From a checkpoint of a small mixture-of-experts model trained on Wikipedia.
Experts: 32 cubed ReLU neurons an expert, a sigmoid router.
Below are experts of layer 4 (counted from 0) of a mixture-of-experts language model. Rows are named router (the router's row for the expert), up (a neuron's input weights, with its number) and show model dimensions 0-159. Each number is 128 + 24 x the weight over its row's rms, rounded and kept within 0 to 255. Numbers have three digits each.
After each expert's rows: "comes after" lists some tokens at least twice as common just before its tokens as in all text. This comes from a sample of Wikipedia text that the model never trained on. Tokens count by the router's weight.

# expert 226
router:097136149121096110168109114103113126122186159125120130117130145097119120136140105163127100136144117139133111129125169089123134127130156111125128114190120095151166151127114154112138119121102126116099120131127124067145122128116125120168085129162133151094127091113139162074136164148115065128123137131107117106129152139091122107150127125144157145084134154114129140155158119129154114082112117202109091140132117099121053171124116135097135153106171118112119109142101150084125100144144123
up0:136101168134137139141105156141098157138105103160144106143081166126132077082147155147112154139099151090116122160159143131087120105155111149106154117139087153149118095124143127160147145169080140154166121092144160118091133148140141146100093128158081130127117116198150149123126125115128126146127084160120183113101125124103116144148136112087116143139094116139131129118076116123132137141142117096161149089103123123173130140147137103132145100152101087145103131123131153126131117140182136
up1:131101105085163130135150149141109090161088123118138080151173155087128083102079131143085126131139190130125118161088120083147113115149103139133124162130133161163123150133118121114130093116141138145140126165091147105145158117114165121079128127165118129075126117102131106127097113138159120105117135102143108109109149121163093114117126119192101110141102143127130106147177116141146110102156105108125100141142134146130148145133109107140102141167135148079156130113102126119096093113166126
up2:152110102106135128129116093148113149110145115126152122137129107124166116102139127156149105130142141111146173121126184104137140146121139136158129159101110107091121166152125146123143122103096191160136155140154119139144095101146149131144139164101153149085119140106139145157112141105110118162119142106076133079107118102087160130098110102116138192145118150138156119090117123177137176099123141117174113147134105150141144156129121168135136099136154108112126142135100090106111182150061123
up3:124138146141126098147105146145133133146097106136146112125122130163147095106149119127165082149156188156143118128124123155089172122149131103098134107141118123188148116122124127120154128175150134120172115103078121124093115093139116115115131132100162124120115110089155144117120113110141140112154150118143103136146128132131144158100141126064090118119154169132159080131123146179119135089146130169119056118153118168150132093100110142124143100169104148107141161119138157106109104154176119
comes after: " ", " 0", " 1", " 2", " 3", " 4"

# expert 245
router:084173149118139144117148109119103118103147139095123137178125105121149097122100167118123168111154073107099138122144133151117158117106144120139142112122163147148154147114087121124165124126150113120109121139172134081144136155184106177112129114140112153111129129139103128101131129107142083126139100103087093170135138105125155137097110128113072135116142095131091116125135179108173111118117134146140136126112099098126109126116125161154116153073173148114081086153118150134103141139088091
up0:127116122119139091152195172115116129141133124152141126153136137149088153107127157146143139147154126175077138133177096134135160161124171159161110059158144173146128091142116155173128129090114132132140118106116128139123103128130132161132110153095091096106130145134123121119140101101170141129122091142137144109105135139161153111131117114062100166126077153168112098142150133151121133136090121070144133108131089099138127167127112142094151131119120091117110125122135136150136101138119110
up1:170098091112113110088140144129174142140070101131133145075127166146142155133143129141164151136133199124163116153128127106130117130126098123107119153137080113129131109153182128117110083119124121128147150115085118143112118140104134109144121139110161105113130143121154113143111102123123152117115174170181134139113116115107105113115171128139138101157099158142136141116129076143063133140147163112072135126142141153125173119181144130122121109157096122129177162115129129143134123138164145
up2:146084159141163129121081123168127128052100134136093136126114125119136140140100128189158136091106160134114096147133165126123134108176090164135103116176158104152123132128102113142137102116167154163109090117127113122128128102095132114133132170120132154130094174139143080135154142098128124122132146133111119139165102156115146104138129102136121174134095122122101150160127126141155119125161126128155118169110175113099172133159151107099134127120143151121075124098140099128101081133134139
up3:134121134165174115127159182126143102132123129126120104092106110164137137124134105118121117151153121138172146162148104117142086120126116145133130109151127116130155161115111081070167175126172150131193141142134136105105146166146142142140135122088138099101117170145103147103099136158181160128112135089116130153113143135122112163150164139161135152123127100174108128174150107107144133123120133151155132133135156118143185128098147118127175160144125163152094139126124095182110126135135113
comes after: " the", " to", " a", " and", ".", " was"

# expert 77
router:115142129128110150119125139151133101155114138099136074157125127092106130147148114151133099132106080106085134177111132140134091133169134124100148131136147123144123131131131098138151155137152115168110085136136126091166125098131138134139135108110139134129150060124109115085136182130116136165172110142123153121145134148089113119135105110140113166091128141144104111157150189123191101117087080134147144154121149140108058126122127136154157141102175089100111110146117150103130099127107140
up0:173151130066132111153110139111079162058134087130135159141146125159099121112116118086136124099147169163181109071171132147121132102113096141123103139079121122139124117137119135099124113140123142122167169100101138179113139159102123126097098169134137123134104140150123142157109055135138127137120153129132111130120088105126137119095151138147122096143126133106129107093080078117106115135153159134113094095147138104116162102119151127136109139140131142132137136095146115117161109128115111
up1:150145095189108095137160159119077145152084123137122136144149120110126130167086132182120134055142140097123143113135129118110130087104127138091116129131134146154129141128165106136128126190135110177137110100131103169122125122125157120119146203144137108109115144143109114126107154119131119145107161154162126097137148110119122108118169081136148126130127111114134117143107139144150161089138107120131117094130155153125136190123099079138121098128121113124135125099072118130095111152113163
up2:133109084161126095126134139143116144095121152108189131120129126139145114064091171148134127121123176151127104148133161123091158090135076176129134143150118123134146123147088115149134135144115122161122107089127099136118115103117143143159169188088164122143124132092122111173120154116197114138089141122102111094143120099137116155108136100136157117120133123150107124123082121147115149109125157095139159131110121089127148165156167136127108161099138114143121137133126108128152131083173120
up3:164122110107126146169155104151139154073145086119117119129103113101122135123121095154133096117148098113128123127156126120125121130131088120109097127119139131113124099137169124122113122167128178170105114133142123223112141104146173125141160103126139116137146156138150117125110142131132120146132116101158137127144096131116109127079162099150125156134130134111111089112149067116045177128142102129155137148180154107123163109134130108159123139136145107124136121103072140121100110138160153
comes after: " in", " (19", " In", "In", " (born", " 17"

# expert 113
router:137170109100116104109136144120139131146140158139135084153164174111064175113132163089114142103155124146134096117135120113136140149118134160138139141140119096121099116126138142113122131099128135076100114165156136138166123137102094118155122088134126100158133144150120134145139141119102138157142167129124152081146085100165072178157115102093119143089134121123142154109151130131141134121144177115108169157138160152141142111064121129129163144098119162125122104106185144128130113150154161
up0:142109139152122088148144154118118112173141162103126089139142147120126156143101089132176198087162130112114112104122118132081117123114118144150102141134149077136100150149126105131126142109143117116103132082157094177153106151128114117102137125137136108105133129097141174125167129134116096175140105154163108098116112126087109139125136121119160135104139121117070152114155137142128155161123124100150160129101144112094144122155111102126139163162110075110171141112174095165122091134146128
up1:152127138154160133149135089144079096114154132123181101167102139174099159139139106159113146126090129103109114110157119147079183137103118155149108120126093101121107085101167115159131156117139158109091124133122135155141155151125106125112140138207169130108115132157142155140111132160085183145137109094139123173142098142102066143100119112159148132133123121124171127149123124119128136141118085124099141107149149133111117144144110119150130140105156122136116118116156120158115168112137102
up2:135132154137117182122113134187107147093108136133123159150126111103067134121143161094126118146120134157161164137130135147157154106090099136129126127140120129122101111144108127106093139130154131115100113141162087109118096115100146118146096101092106097147142129110125131099143126132126117129165164106145166137142103152068109092146150137127113109114103073180160087136129109124158125121163135122111141170146158120120155113105126108107167157113123116138138172111150137108098184180146175
up3:097132132176090106136125114122096128146147131124137149153161152126099111109167146164126151138105098163159141176148116152115138113114116129124127103111153100110156140162127111091157128149109129119125166154187113139178112099117136056119149141103141182153153133114100157119132116128144110128148154140133147123164120091158103105155160180199136142100094068150088134128148119139124128143120135119131141159116169097144155108145156141123120133116123137113143126127128116126129128198129148
comes after: " the", " and", " to", " a", " was", " an"

# expert 177
router:161091123141148092119142122125105112138150101118097116105182173161126111101121142183117110089089149167101151123162120128124142131125106115114181170114087131145162074154142108132151111114122102132108118141087117107154132177137146102136081120128129096136137132097158152092158097106120107157136140157149138149161157094137134120125136160097097123133093101131145116128087136111116177100120102142165114145126137143152149140166082135111123131138123120148165132086117132092164116160148122
up0:204135113136150121146137107116117141110129121122154092145138098131129148087151137101125115088125140159118112101137125173141132128106120113139088130147102136125149112117148092097163142150113138095159155126159141112098096131140157131146150157115106114167166107140128175119126107133157151111167147124099119115156130068135116179100123151115149135136132124159087076135109111109127186096109125178140100117127135114120142120096140128125122173172142113162146109124129108088095068142173141
up1:163154117125193121137098132111135147113161128185111097140132102124120079106107101145095137133097119127148123132166126126133143124132072158141132138120117134149159086108118159102130143113092149141129153122090150137118117155132106131125061123187117136120147161121136160142144102145156147128140112173108173103154141134107113120126135129127107098098094108129094154136106112118126159160104134072122056097120153124115142087097118090137132113096093091147127101121129129133120088153157136
up2:139130151148106150160170148117172129089140129133064089103101134149148133118161128102147117140097120122094157116147147149132104069133094109139144141123112130160126126106159085128172140176098146122142126127162142150136098102139099094092139140190125120139087146100125141138124096101132117128125135149084143133109145090155136108130192140166153150131141114138104128140084133139143131105149170118146120093162113138109104144143146111139133124176145135100169184152107132119141115112145161
up3:132115127110128088149190102155148159114155108093128159134137134115133065131157109130147146163103154141102136125145174117068151140063135141157123145096124134119115147151141160110129106127086126127150131157134125161166125132109126108134140140154103093120122096150137118120113131144113147166136148184113126140109149109172107148176107143076135115134085168137103107135158116177114117104137164100132135120094130127126114152135115118133101118156143085081161119152124145109172101118137103
comes after: "\n", "==", "===", " ==", " ===", " New"

# expert 66
router:068124123151131114094088144111150086129126190161133121140135099118121123139120148104120107132147124144081147108078125153149108136142131139077135132150121143152124107126145107125192193152132115150077088125129118134154101146152110131151137105151130095130111099119128150069123159115137101142148131113109105112116091116091121124132125119127137126119137145127127102144110204104184141125101108133079127124104102121165082118102129132154126161080140101111118094161127143143140134125115151
up0:149113129118152120120130152144122127136069114125133147089172155115110108103108157099148161105078147125135141143117137145114154142107100127166161118168128127145097100116137141176129129114140104145133111182111132136126135175132134088148110135139098109141098125124104081112160083134145062128164089211157134125166138172158137114112147163093150111144142156139156130161107087145084100126138123124089115118094127099141154141137161109132139139120127125120150136137156108152120150134095127
up1:144088135125159118152133114108085131166167129115151161171125106116162098095099149151136110129132152129134137148140118072141117085162129128112142142092133121155130139143159113112134103114131152134138094135128158150100138140113141131081119185153179067087110100093112096144129125144170130160119132099138132095155119110126160116142084140118109127121126093130140075113152104150129132147126173141109097154125153131126125143168098165103125151111141153111186181144123161153112155139145129
up2:133131151144157127146151138068138140098135119176150156127154102167109138076103107117140099138163122120154117113124129111129097135117138129133147133132135100101063101128091119099122113111108132142161120134136157119130087103113072109128132101131114155117136114179100144133137131141104117177125168140150133113142122137097131183077157144080128104087097149136134126103126117132103106122168088121084138138148105151189146154131147130152124137103103106110158131092137142085118112173099107
up3:124118154106128151117120154090164088093075156150133128145132128137163101139123154144123125111161155106130132122116144147152109145077143137126142145110168123153128138157121104146099150114084174101100110162115133151120129126080115155099137091142151141143129119147132140139122095115128123117186148116116105111157113141119103117138131106111131124150072102079119121142157125165140180112112140130070146143173146127146160105179160129127098124198140149161165120119145169098123148134150149
comes after: ".", ",", " that", " and", " where", " when"

# expert 54
router:127128166181156095116154144083161139111136172104115098150175116176109145105139139133117149133102123107131101123151185122157096153149120101158107138114140158121150087163147169148134093083115125110126152101101132096133097119134178153110138116110123104113168127093094089126140106128103100107134111159124163119158126131165109119130149114094148099158105112106120146134115146128135106143141167117115154151182116097101103141112160130158145077130161145156115152130099136148110143111108107
up0:147157158103157118103130126148123126113141146140140146131164119119138161140140120105147114164139150123148074148123101099155133127152153094103088140103146147092093083157103091128113101133162159131097135087118091159103121150130134113126074135096107147102161172120122141139125107141118106141099198159113159155119146143118108042117165132118119157130130098129148129108146123121146074151132137130139118151146123127102147129150166168106122130110123132100187101110110137105120104103143155
up1:098131112119157155096158106144161173152129162116120105118138145119080147132123117135137127129149120133127104129157133127091082171094166135093139140124131093147116086123188157135108120146126144143112099104138129128091131120147120134155157133161092148117093198151090110134199113115159155157117134086114115122114129134158149137073152133110163196142155116127105108141148148124115170125156153125126173131135107099144133160127145117132131125147120161112103112156135104134150166139157148
up2:153137113131131132078155176124118157196114097124100129149119128130138150161126128106132107147153145119164098142124162113114171130096108100132147120140076145138132148092137104127124084135141111120138096166101126134136137140109121127133107128116151158127153121120145134113138087150125114142116142117105174149121050139119184086161169125136113075167121130071097164131115130148127122103108160155159119115095113135152134169118160119159140096112120086078136137127100153145124152146139150
up3:109114102122157137135165102095118133109165159152116122162138100122122135140101135085106137097129129129139139122160159166079081095125112112111126089123111128157131132151125137125122078135122139100179123115152113152127128140113164084159166148126116145151094168166117115128119143157198144096155146157085153167106187151102112161116097115128147118147135158142175130112104125148107161104149144115086158122111088127103149144139148136139132094116092114089117155151144122132133136125164123
comes after: "3", "5", "1", "2", "4", "6"

# expert 153
router:139130117153144112137137097114092121125105136149105143107129127134120129142114141150078117135130082162057096120087151131142115108093152152098103139195145119135112089101156143118151173118148111135125088183135125086162095126112102142102122118092113145149126164151117110090099148138095165130118130115138139120079169151124136103151163095112146125135152164104139125111112181112161122117095145144109153133126102125118057152113146118138142126104105108139133100161109125173131123120128110
up0:108102121153108093120125130136118164112116124116160125129144134133123072148078105135144134122137130161105135088153128125132127106135106114131125134132109154115083111160160101148117128105112143107093127111069125112087127119140145135099098147130188163077168154140141166106145141136104122105129144157146182148123140157169164110117154142152136166096115114120103128146084146115129139177171149139092135126134159120114140111112126165105117133121137073101126077149118108056137127143094117
up1:164121147156112144145126096123137093079091128111200114165130143155165098146168114114134101148171123159138117145138155138088118142107128178124111160124149185122135113139110121089100125084153134151156135150180107152148136125131153147133128150119095161130169138123104160130134109127163134147184123128121158138150084141181114154112179131138098167134153111124138127124140109146119126117116141125165145089172142121117122128139109126137131113151101162147151129121109123089071136149138137
up2:147117129124133102132095117133129081128128147101135159121138154137129164136157123075115168126117108181132138133191101157159152119112081148152130139134169112108125100139176115132133166156177152110111103147118149148113130127148095111106089107076091083067102113095123119097133111166128155136129163172126116136136122138126126112161083129105130166115111131109122153106109109143094126125109140102116127114167159163119141143123080101155124122131130098130105149150184160135134120133104127
up3:108154148125145103119077133119158138127102166132098157126123141130162101168096088154128149169135156141125128109147150109159061123105144135163114157131128074114102162139137138121145111109121154125146149140127103100184138114096147127171102117135122147144111162163156120083095134088148120126155132080121107156101165174120103100142109123125139092149103114137148136162108113114100150130137127167148137125138164144139142106130158085147120105110101165133182108134157080146110133124140156
comes after: " the", " of", "-", " and", ",", " War"

# expert 13
router:166138143128106075122092142147118093136142170127151122139112117071097124127137108130114139120157100144119141095110100079126126126115105132099105132139080158092115120107096160109120150075087100124141107154162116169114137139143108125110099100140122110106117152138121132110121128126088153125131149143106062139110090091146179104135108085173126147147131063087149117083120123122124113145104107106134146154100151137131111119126107180132112105118143116093153103095145123149158114123116153
up0:143137140134135113153105138101110155147124141088132086118135112137178128141162123148140139105144170126121112091136097192147053125145118097136141142113156126110119124141093150125159130106127155130158133139151114120114142082124096140101110103091121150157079130084161140115145114117134137122133142102127117156140160187131129084127138109114157081113136131100086149107148126162146149137112148143137120130137089157114168116114072112184151123148185150149135122082150129147159127119140145
up1:166113130113111107152116150115117121151157168119146157165098124103096136171156103129163157142137108101191119117165117120144176171137128129138113105104060164150138127189106119098107160118136163143120128169119163146152092164131121120108115147084151153151141171101103150149127144161121134161105127183127108154109117124124118171124109108126146107152144153126158153094130064141124121126135128138150196113123127124135135113151125126127133097120125115136143134129138157157098128114107114
up2:157170108117085161137106143149169146101094107165073134137141138159099114092173116076133169134141145148121136104129102149155125135127124140149128157144061144090137143121129144161069142144134118107137167089119139144118116125129118138173108168109128127114124135123130117146143106148110123120101157157127124145104128127193155096141125151113112178106126151155116127101136109134110136123171113139129155139164153078131152145135105148114109102144128096133172120117119135137183072152123145
up3:138120166096117119113100136117121152155111149146156151093156176074151089102124121129133176110139174125129147092132147116165151136161095140114103146111109111101100103120085155152116095119103130156106135117115095171157136143138148153088124135115116106090104169132124140118145143133128136133103130110080111162083098118120148098094152146165101098156127117115138136099150111107124111148155113192134097163131146147106134127165148146102154130133140097144127124087182108131097115148103159
comes after: " the", "-", " and", " of", " to", ":"

# expert 88
router:090182147151137132146121136121145097088104155148104094142128128095133126114140082134075109178084132157089108148116164098118148128119125142106142127116150151119161116122116150087125112172097104135086162107132169124157122123110086123161098144094138117166120115099127103096121119109133092119132144124135121143146116079101104123122146107135172156083108122110118139158106160152181137083141104119082136138117106146107091090107093150124119118123122092145150117121112116140115146139085162
up0:128120152154153092177135157108116086109148099170150162135107123124089122131114085134112102128162142138151088106108148155115124076155155107159123081124167160129118119126122160125095105124136133160100124086088127147088128099091161117110095127086127073095142114162092151103119092088093136162139081131129148151132142118135143102127112092121127102121142120163092136157115117115076121141109155113128138116112110129150103113145108124153111140149094143104126087122128105119127099149092112
up1:112142137076145123128146115123123110106128119136164135142155094126108068130156089072118148108123150144151111104100108102191103133140125102115128136070153159106146087138113130100119100146165200134125131120128179131106112143136119124146141139140119088107127122120119119135144097107147180122103159143136105142110129124156105139132157088131110149135114130097158122139156119141109146140153163145126096160154133153113143134118153160161108081103196102157136134098154113136146090089115144
up2:137112109173122138107121165092108114109105145093181129132132124123114168170095120135149166078106106137151105134121146114157114150137114134086157181115138134126134090119151104117173122138114145147127121130118103145092165122110120124109176138138133139129123187109165159147131145136107104129086138125131132107138062113109133124114173129135150124147103126093082144113169147099147124174116138171157096139129111184116122099166063096108108122151119112132170116129130137142140127116140129
up3:097089098149131139146150147143098108109091144140172114134114147125150113126173103060104109115150191130116117133125123112137092149116084142142133148117143147158168135121143110124157159143133103152121117113165143148108120164100155130148144129151122145132121144086141098132192115070115109116122125127113118117121149094112147119098145088099088131093122138080105056130127131112166141099112136122103169098146132132163139113132093136141124188133144106144101139114113117105118100127149101
comes after: " |", "-", " by", ",", "|", ":"

# expert 208
router:173094112109139109159084097129121103107100089118125090146110111118156083078134156138169113131112125168119105084126128138122157163094115153111143122093070094168107136140133082146131114105108107117132103114110122104156107145119094143097135082116087123115103089101168132128133153117122086122135142116114102128135163126100146128103168125106121097105102162139135158101104137123138094082183133142103125076163145120113122149138120112133098130111123119102162123154095138133150151148139130
up0:158093105083150127167088169131081098114152143176099141113127127189181119106139126126121110108129121120136148159135165093128167089100136143120088127136086149147167128147152135125130078141155133139135145133118142121185140113131107107099115163099133080091136138130185119119114144129094119135135139119116147132147120094121097148123133145148111140134097137141155141128092105134114121083157127121109092100116203122163134104120168150102100119093137137121144127122117152102157119120139147
up1:141115125090148139154110066137121135131093105108112135122100130137123148129136094110112106142111148161066114085180133108116179130115132136137107120093138116111109146111137097121119084142161154172107131102153099147144095114116126130159125127154132111132121146157142099144149107142067110129136201104107114146158131112108142125176107152110160100135137138141134141096108121136130117148150138113089081119151114103128147124146134133077081180169096123142102144114136139146166157114083138
up2:131093104131123124126125107148153147121142127128088124156109154137097159111121148123132171136113141117118140067144142115124112101099127161137165136108108125160165126116121131139159114133106115125124149129125174165142081159072091134114126177130078095132131143114117114146129112115095119136122146133164155132141135081152106143117160143121126107115134125138128098103098111149157091089161123068061129072101127075123163113115147146083118160117146116120152151136131118180140098121171142
up3:113139128125084089140169150140135117097152111128189162113118095133126162106138084108149123130102149129123148138136125112096150102107081179151139141124086087121123119182133096142101127126108079142125175126118173163118135139153167133082151124121088111139093074140124130152112105142129149134128143094130092114133154138137105100159147134099120140155105126112094111111142125121107143143150120095096105093139103147129104123143149185113131103114105124113151130105125110198142089139139134
comes after: " ", " 0", " 1", " —", " 2", " medal"

# expert 83
router:106146119122124125140081126142154116153171119147115133119132137167114180124131126112154114112139124178106139133140106123157109114147166136129137130109150090198128117139100124125167148150113114171137113156171133082134152141139143170135142101124155141143123119159115152115104176100093095129114152119123139101129080127105133127153100141134144143087097145124139099114134188112146111145103155156149144145120153143104090089118145121116166185125171094103127085166137164111165089144108126
up0:120125144132111132139146113146181138127106151117096129135148122160106132119142100110114134102096166145118137117142109115108137119138124157114146135148076104139090108099121134182146151138106140151126114144175132148158126153142168159108124153135109183107090090067161096133163108125117114137091137122129134215123122118126123124099140141176089142120180135123116102120113115111141122128127113103110091103121131146133123115150137117099138160114134142099110093184145148167105157187116172
up1:116154128133149134129155145105085182114141111113156147122125156174080117106130105115152090152155134091093107129177125100158158184101130149103120133132118117137139126122108103120158133141176168089130089101144122125137137126143135092154151109131125159138110136155108148142120120136154138143144153120079160153102154126106088107097124101141085165146131149141126143137158149136094113126151161101127151070146134075149143111158102143077164151114148106160091114099127120123120132129123171
up2:165122148084104139142130146147092123128149122141127111157099168095122108072131138122157121062128112142161079154151093129115148126096123181152115104135156154116119097134140142135148106120145143160110111092098105159091162102141136108117193121113101104143093115167150149124117111141094167108138133135139130149107154138119150100108129125153093115160084190130123130151137113105133126144107126141136107149132136146149179085118120139121136115111148115161134122129113071129085175136113136
up3:161121130106103150145127111118146132108150102152171081146132134123114119127165122167122132079134139140135178132129167132128117110108128118130120095151136181146149129156104154132163173091087143128134131104175157132108091156126155112137094131097121153162121132140154107119163077139104165139107128081140112132105150155143088077083160116140121159070131124171149146113116126159167103173118122123128133137158112095137124119147150105136167158154089153123129130140148139171159134131144125
comes after: " of", " on", " to", " in", "ing", " by"

# expert 167
router:093135171130100118128114114103129099147133184164109123103115101083108100125125129135101121150125088176116107144122164128158095072127166149129085097137097149087120092116082123114133163114149146142084094146096112104127118183142118101130110123097132119109145138116110121114124163124095154147144135113125138124158121136146094144136111109121087103125126131126143155094173160133165104086102139092114108148098110132117114176130125171118124084141075116132132125131104157162143102146137149
up0:100107104113094072148158133094151165147083131100128160117139144090122122126166167160168139100130132118127087136140136109153148121121115129111133173134134109120121090135105157129105149142068130148143083112055111121119098135144126136131115123159137114140185157102140116107131116100152154137115123174130101112123106088129118106106130123092100115120127154109119114137113145113146127142104159145117118123105161135143125132125049162124116087148150148134144169119116125142159156133161191
up1:124098133079117112129142119160134120143126114121126101144116126100127143113067095119131149147115143186131079098133121130097189081081142154122125145153095093107143095154089115119126132165150111101117135141138134149120084132115100130169164156111158116088124123117123130123126148114101135140101175119164113148165127182111109145118106130119155143149116132118120148125126106117096163059162125104135115134121113106168167136094154129169121124077123133152151162178113134141125126131106109
up2:110086168119116136127139124133123131129108113132190154148155129102089125113142136149102175167147167134128098119129126117134154113138161141157164124112166163153129125117125121154127115128155157136101145132156116153131116109075138159106124113141089113113128144090126115145130139159138097103169136120163138119079157118139081183130135105098135077100095083124137128124120105112098126097086148150149143154094135143122138120130107125126103189119107141140094129102146148178143059122163149
up3:143104138110146118129105080156107155096130130128109150130139142144103176155084149081126160142121177097121134140141148136195103136170123107144118109093092141104128145106162158133169091117129100143139130120172117147158109151123135097155083112129131142107110086076104166132075093114125102128115139150128129140109108149118149094166130152106148124140139160138104114136163112111084126138140134115100117173158134103125152152136145125125128153132123079128154156099169119143156138155101164
comes after: " |", ",", ":", " in", "|", ";"

# expert 159
router:081177107108161120129142146137145163127122117187143085090110089123140158138159126135125113142115159142147103194114094146129132169148126121115127108142138108113117158164152076169155157162131135174127123099169157111116130141116113151127126092116142126128102145139099134064135118162138115148127113133151127128145129093141144147145156159101145145158107135120083114073133122126108114097132129139144108138145148145112116137131111073133157157131097099155177135110139128125142079099083134
up1:139122166128115105149119134142110098135141139154155159158096100097118149150135148193135109123107136131164148151155118148115109128156162102162157169126130103130152130121128110148153132143149170146138170134176129110131136088064115125131146115105152148141127109168146151099181079109160110112115126110133146123154132093142103091099125108127112125183108139134089148146145095134146139106126134151174122096104105138128131089161132087114109141167086151112182137127132090120149090109146123
up2:179174146145152131128082131123149133114122113159094132109135128113160135131167102127157084113142144080161136136145114123095106101103095159139132130136154093104134145120135117118101180131142099143108102130142087206079153138123143146101157095123152144105083179119108159128161104169148137129174173126108134117121169111152156079128157151113138097147146125147119140129099130116124143153127132137145122136134152118156124126158150112093149145110135109160118135133183168136156126136112110
up3:119123153085121089102145164150156187121138109108151106156122120116156139132170163167120183135164132112156130137133140147089160108155108126119147113121137121126110149117107079100146101112118131093096124092085147103125123100114106177174131128126097141126122094111098112109145081139084144126107108149125126157134089101127150160136123134136126119103142161169138078082132116127106131100119070106135112156167127107107137112114104086099115131101105129125128150120109103149176127130168130
up4:109126129142104116158122141114178132144175130123120123104120123126129120196115110152177147139146208146172120177147107130115153126114152147143160124120115171120127093128139129142145185105149114127126131098120150167108140096173108158089122115105121124134103138153152094130074086105100108101074138146114119140145137089135151139118139144090137171098116122124110138090153106138085132129137109139159147140140114152113122125152139128126146126157107122135128133070159117067110121128135115
comes after: " |", " Succeeded", " Preceded", " (", "ers", " (6"

# expert 45
router:121113124144122106136084139118147107152120169138169142134102103137138134144137157122092113122136101150101142155095140135115092101136173099118143133136123131134133162107103145084093165109145097130130135115091144133143128120154119127149162093132132138156151083145139106111120110106116113101176106142124138110156092169123108140148115122139132127107141143118168112119161194121231121139059124160090111141119104151135092090123102155132149131121150095112084116102092135097127112133137128
up0:093130090088129158113125137126140114102129111150159149170126093138133087120131106127095164136109141133151075097126084165129115171127123122119103106135154131100113123157096134090119132122151087101127131138135080141126110137128081091120122142099088095121118142126117142109108114087130126127120141175093127147126144164139122110169125071121146176096115101144109093125158140142142146139088121184142101080127107126137150122130137101135131143138116131107127153124145112134122129140189043
up1:115113149073114103160119142125165131121137068153147145118116141170139138134135126146121148117137142132119116061153175110135140138124069115166118157136122122160110110099110135158111102162109081141124125099139137146128149129161114149147172115119127145119092095127136118158100097091111109152099160153098146123110094112158112144149062146112143132137109096148133111109138106099097151144117160134096104089147138096090143089119150120149102096140097151159104193136141106118136113132109125
up2:168081147111128116154135113113155179113122137117103099143171125122117111127112135145128173124145186116170147095178120104161145143144109148136102141084140132129144115154144127154140133129093157149151128119158105165116160112112114116105093147081130118132126153128098158127153136116155128156076149160152082153121145116118147104129134190115106121147119118123121138141110087167115132081165132130157141132143143149126160144132140080117112123161134171155165136121159086146128180112136085
up3:145139159152152142102147130128126149128147120119142158120130142117121081138154075104103110121213123138133137136123116114123153142114165134133115114112096142117100164165132113142143101133100102059139183145151129128112097118117165129128143116113137084103157154098095111145140093138157157155100154143090112143178124099172126111139120156049167145152114147162113119088111092152124135144170112163170113118121146116121159147142167131128108143136129126119158125107120120117148135154121121
comes after: " |", "|", " 6", ":", " 7", " 9"

# expert 156
router:140117133103082105165110102140128114160133139096162108102145146142106142173163145148116086124149147148119135113143162183160104155163167120120127112137118148127098127132126126106145175122129152170136120105127162124135114163132134158152108091146095151136150099092142095146121188086123102092162149081114177160141158107137141129131121135132160139098125095125122125124149144124168146129117136109096096142118149103108100141151164133143161155101177085122102119171128110131154134104138171
up0:099076088127132124129123142152141103148108134075147150141146177155159124150132097159138150134105098164159145104144151127068140175130119161147163122119105140132178126117180135162096121141098159130156116103191157148150147130125134159125101130151119157081095135105169123131062116134113129124082144143126153176129128136124141130135156139139164139139139132171146158095137113145155150129095121140113073125138136112158120123151131098144126140117155119093128132156103128141109154124152132
up1:084169085133087137140147110107086122132161106143145132119151150114143108100100134137067163138104170132152109102158142109065146155084122129127115123127108117149130101131124132100163144137078068144142108132147092104124123130116082125118098101135134143171145106132138126173106106133186175127149151126127152175114135117145120121123095155115131110100117137153109139086098155159153146119182119141113103134130109146143132157135083138139123109138114075104117149129123124139123105160137152
up2:110131167151089102131080166144151175138180115130133141154091144160126104104120124099123127129130089130161126111138099146123097157145082126124152144130106119125146126151071076095152140170141164091142113145127111136075090122126142139103162147104111128102092122126142092154079087119101137127124092144075169128109148087106122168140087118128133124124148144136142149104150126137087141160115150141118144123146131146106120093105131124132147127110138161144134139165170097129096103109112151
up3:124134129171160143118132110116113139147096116138149104100147152129123165107099124113132099137161125120117135148141154144106123090092138092115124132141118142105110107120111160108102120138123149140178138082142136108120134130151083150138092149140181140146117105094138088133142064099131123176130165142103095092104098072092125099153125111129122151110143080101124137109136129118110128132120109119143132122184095129102126138107174138102117121179078130115070150110106147077122116170097124
comes after: " |", "|", ".9", ".3", ".8", ".4"